config.toml
n_layer = 11
d_model = 96
n_experts = 48
experts_per_token = 3
d_expert = 64
d_shared_expert = 0
activation = "swiglu"
moe_layers = [0, 1, 2, 3, 4, 5, 6, 7, 8, 9, 10]
router_score = "softmax"
normalize_top_k = false
routed_scale = 4.0
balance_loss = 0.000583
balance_bias = true
router_z_loss = 0.001
router_bias = true
init_std_router = 0.0128
lr_router = 0.00246
vocab_size = 16384
norm = "rmsnorm"
norm_eps = 1e-06
tie_embeddings = false
optimizer = "soap_variant"
lr = 0.00681
beta1 = 0.95
beta2 = 0.95
batch_tokens = 65536
seq_len = 512
train_tokens = 465600000
steps = 7105
dataset = "wikipedia_en"
Below are experts of layer 6 (counted from 0) of a mixture-of-experts language model. Rows are named router (the router's row for the expert) and show model dimensions 0-95. Each number is 50 + 15 x the weight over its row's rms, rounded and kept within 0 to 99.
After each expert's rows: "raises" lists some tokens whose logits its average output raises strongly, later layers aside. This comes from a sample of Wikipedia text that the model never trained on.

# expert 31
router:62 68 54 54 26 40 29 53 37 47 38 35 63 47 23 70 75 79 47 48 71 48 80 67 44 54 46 60 44 37 27 57 54 32 45 59 35 56 60 61 53 50 44 58 42 59 52 66 24 70 40 41 29 63 91 43 31 67 52 68 54 82 41 62 53 65 41 52 57 55 45 76 32 57 50 75 41 32 43 97 40 38 28 53 50 52 64 57 29 50 37 61 47 51 48 65
raises: " make", " have", " provide", " serve"

# expert 11
router:55 55 59 48 60 42 57 41 72 63 65 36 58 29 38 41 58 65 23 75 55 26 59 72 19 62 43 46 78 43 43 53 63 46 06 67 21 60 30 37 39 52 51 40 46 28 39 69 56 64 54 32 44 54 74 53 34 52 43 79 52 59 47 52 63 66 42 69 41 65 47 61 41 55 57 67 21 17 29 54 66 47 48 48 57 47 76 59 22 32 67 57 40 62 45 48
raises: "o", "a", "e", "ad", "old", "und"

# expert 47
router:47 51 46 24 52 70 31 43 55 47 60 45 79 61 35 32 58 63 52 50 55 25 86 56 30 40 21 73 53 73 50 56 57 61 27 62 40 53 31 43 63 81 49 26 51 37 43 63 40 70 47 38 54 75 63 35 24 74 47 82 56 53 30 46 59 32 31 68 40 72 23 52 38 86 47 59 37 36 35 56 43 51 65 52 37 53 45 39 50 49 43 48 43 66 31 55
raises: "ir", "ash", "ig", "ind", "az"

# expert 33
router:73 55 74 69 41 72 49 30 67 46 48 42 63 21 39 44 52 51 41 65 56 51 74 69 61 54 45 58 58 32 48 78 75 49 24 49 56 75 63 35 53 39 64 55 50 69 51 73 43 74 70 51 25 63 71 73 42 72 34 61 32 54 28 76 45 18 21 58 54 52 52 66 62 80 54 41 46 53 42 78 35 72 52 48 48 52 59 38 36 33 66 56 40 50 56 56
raises: "ian", "at", "an", "ol", "id"

# expert 26
router:51 90 44 54 42 54 54 57 38 64 34 30 47 40 58 53 63 51 49 63 61 46 58 69 60 58 57 57 39 40 29 65 54 28 25 74 16 61 37 32 53 66 44 30 45 54 56 47 28 61 55 29 34 46 44 41 29 45 47 70 44 48 16 60 75 72 51 55 31 69 13 59 60 67 31 60 29 59 40 55 45 56 48 07 48 40 61 67 50 31 80 62 42 51 40 53
raises: " (Note:", " Its", "\n", " According", " However,", " Despite"

# expert 17
router:70 54 54 47 35 45 38 25 40 34 40 45 85 48 39 35 58 49 36 68 56 46 68 92 40 61 53 66 62 66 50 52 65 35 28 61 50 51 64 42 54 53 59 40 51 43 50 52 32 81 50 23 21 56 46 48 35 77 26 70 52 75 39 74 51 42 33 65 52 34 49 78 39 67 55 27 41 47 45 76 47 51 39 34 46 52 40 55 15 42 54 81 48 66 55 66
raises: "ous", "ate", "ant", "at", "ants", "ations"

# expert 36
router:69 60 79 53 56 87 55 74 68 47 50 44 47 51 47 36 52 55 53 51 56 42 48 72 45 49 41 74 88 42 37 58 59 49 21 80 26 69 47 47 54 74 46 37 29 54 48 62 42 57 53 39 48 50 54 66 57 84 62 90 44 51 16 55 49 56 61 53 28 54 43 46 32 47 35 46 31 50 58 73 70 52 40 51 45 26 59 63 38 30 57 41 18 70 43 48
raises: " in", ":", " –", " on", " as"

# expert 1
router:62 57 56 56 45 93 40 55 57 52 53 33 46 65 39 48 69 63 53 42 77 45 48 79 26 51 43 53 74 63 47 71 63 41 12 50 21 63 38 40 45 74 35 17 33 50 77 45 40 63 29 57 35 64 38 47 45 78 60 69 29 54 24 52 65 66 55 40 41 58 37 51 35 56 29 55 21 47 66 59 48 43 42 46 59 25 59 65 41 31 41 60 35 57 42 55
raises: " |", ".", ";", " in", " ("

# expert 39
router:72 71 79 44 65 64 51 37 42 39 66 50 50 45 56 58 56 65 50 50 52 42 81 76 64 44 59 73 47 47 43 47 54 34 20 66 53 91 48 40 45 48 60 37 27 56 45 51 49 61 52 19 57 75 82 34 57 77 30 72 33 59 31 57 38 80 57 61 35 73 51 42 51 87 42 46 52 51 44 61 40 67 49 40 30 28 50 40 43 41 41 48 26 64 51 58
raises: "ish", "ant", "ay"

# expert 18
router:42 82 44 32 68 54 38 75 72 35 37 49 45 44 55 50 60 56 33 71 66 58 64 63 45 51 27 49 65 51 55 45 36 54 43 55 27 56 35 46 68 68 55 40 32 58 68 59 28 99 53 26 41 41 67 38 45 51 26 43 15 41 30 54 56 50 51 52 55 74 46 63 49 72 41 63 15 61 36 64 51 53 29 36 39 35 76 71 47 44 75 53 44 63 35 43
raises: "\n", "-", "|", "The", "In"

# expert 41
router:46 38 55 35 46 54 45 63 39 61 69 32 85 51 25 35 73 74 58 59 60 58 73 62 40 57 30 54 68 50 51 79 54 26 33 81 37 65 32 47 41 60 45 28 48 56 79 64 37 57 31 41 42 44 52 72 60 65 30 77 73 65 57 76 54 51 37 59 44 54 43 80 45 54 42 56 41 52 34 42 46 43 30 40 48 32 55 48 33 32 59 83 32 80 56 45
raises: ";", "-", "f", " and", " in", "b"

# expert 21
router:56 53 61 47 53 73 57 63 53 27 39 19 56 30 56 25 48 75 57 39 51 30 61 68 38 60 48 55 70 45 22 58 68 61 51 71 28 72 29 09 54 72 34 32 38 50 65 60 45 61 62 08 41 44 54 51 39 45 39 45 37 53 34 67 60 69 58 45 29 34 31 60 37 58 49 60 47 36 51 57 58 55 28 18 35 28 53 55 33 38 33 56 40 65 47 68
raises: " on", " in", ";", " of", " for", " with"

# expert 13
router:50 57 64 16 39 62 59 53 59 41 43 31 50 52 12 29 57 66 22 46 62 55 72 58 45 61 50 54 72 29 37 68 83 62 42 71 44 68 29 38 71 65 40 35 52 64 57 47 49 72 42 61 47 46 54 49 55 49 42 52 21 44 32 75 61 46 36 73 37 78 21 47 41 58 18 51 48 47 45 45 67 69 55 28 55 52 60 59 47 45 50 70 48 60 13 65
raises: " in", ",", " of", " and", " since", " on"

# expert 46
router:59 76 43 36 53 58 38 51 45 34 54 58 75 45 40 60 64 58 32 56 68 53 53 62 36 34 48 61 64 74 38 72 58 29 11 52 53 84 56 48 31 61 37 26 58 74 80 55 53 62 50 42 62 58 60 61 67 84 38 95 50 55 56 64 77 69 50 47 44 50 34 64 54 70 52 53 59 60 32 62 54 63 32 43 29 62 61 38 50 44 57 76 23 54 47 49
raises: "es", "es,", "i", "c", "es:", "es."

# expert 45
router:50 74 83 57 63 73 57 62 63 57 54 59 49 42 38 20 57 69 40 56 62 63 80 48 37 45 49 52 77 40 43 64 53 64 34 71 37 58 59 40 56 68 32 38 24 57 58 68 53 75 52 44 36 51 53 56 55 74 63 53 22 58 39 58 66 60 63 70 21 38 21 58 22 54 53 46 38 50 38 55 70 61 38 28 34 15 82 76 50 53 60 43 52 48 55 62
raises: "\n", "1.", ";"

# expert 32
router:48 54 46 59 20 81 49 43 68 25 62 27 60 57 46 62 47 51 35 39 70 64 70 51 44 46 34 59 70 69 36 74 50 55 30 56 29 64 47 31 61 63 57 52 44 55 51 64 40 50 44 68 47 61 47 24 70 68 36 57 19 60 30 57 64 54 59 61 31 74 49 67 44 71 33 41 31 38 49 51 77 64 28 33 35 51 45 64 20 28 39 57 48 79 29 73
raises: " in", ",", " is", ":", " on", " was"

# expert 16
router:69 62 63 49 69 72 56 64 35 53 77 35 49 28 42 48 75 58 47 70 81 43 64 80 47 40 50 62 67 47 51 57 63 68 50 65 28 59 48 42 40 79 55 42 37 28 66 60 41 66 57 49 24 53 46 27 50 48 69 47 47 40 50 60 69 73 35 39 10 60 38 58 33 86 52 47 22 54 34 35 58 47 43 21 42 23 64 53 43 36 66 60 51 55 37 55
raises: " and", "\n", " in"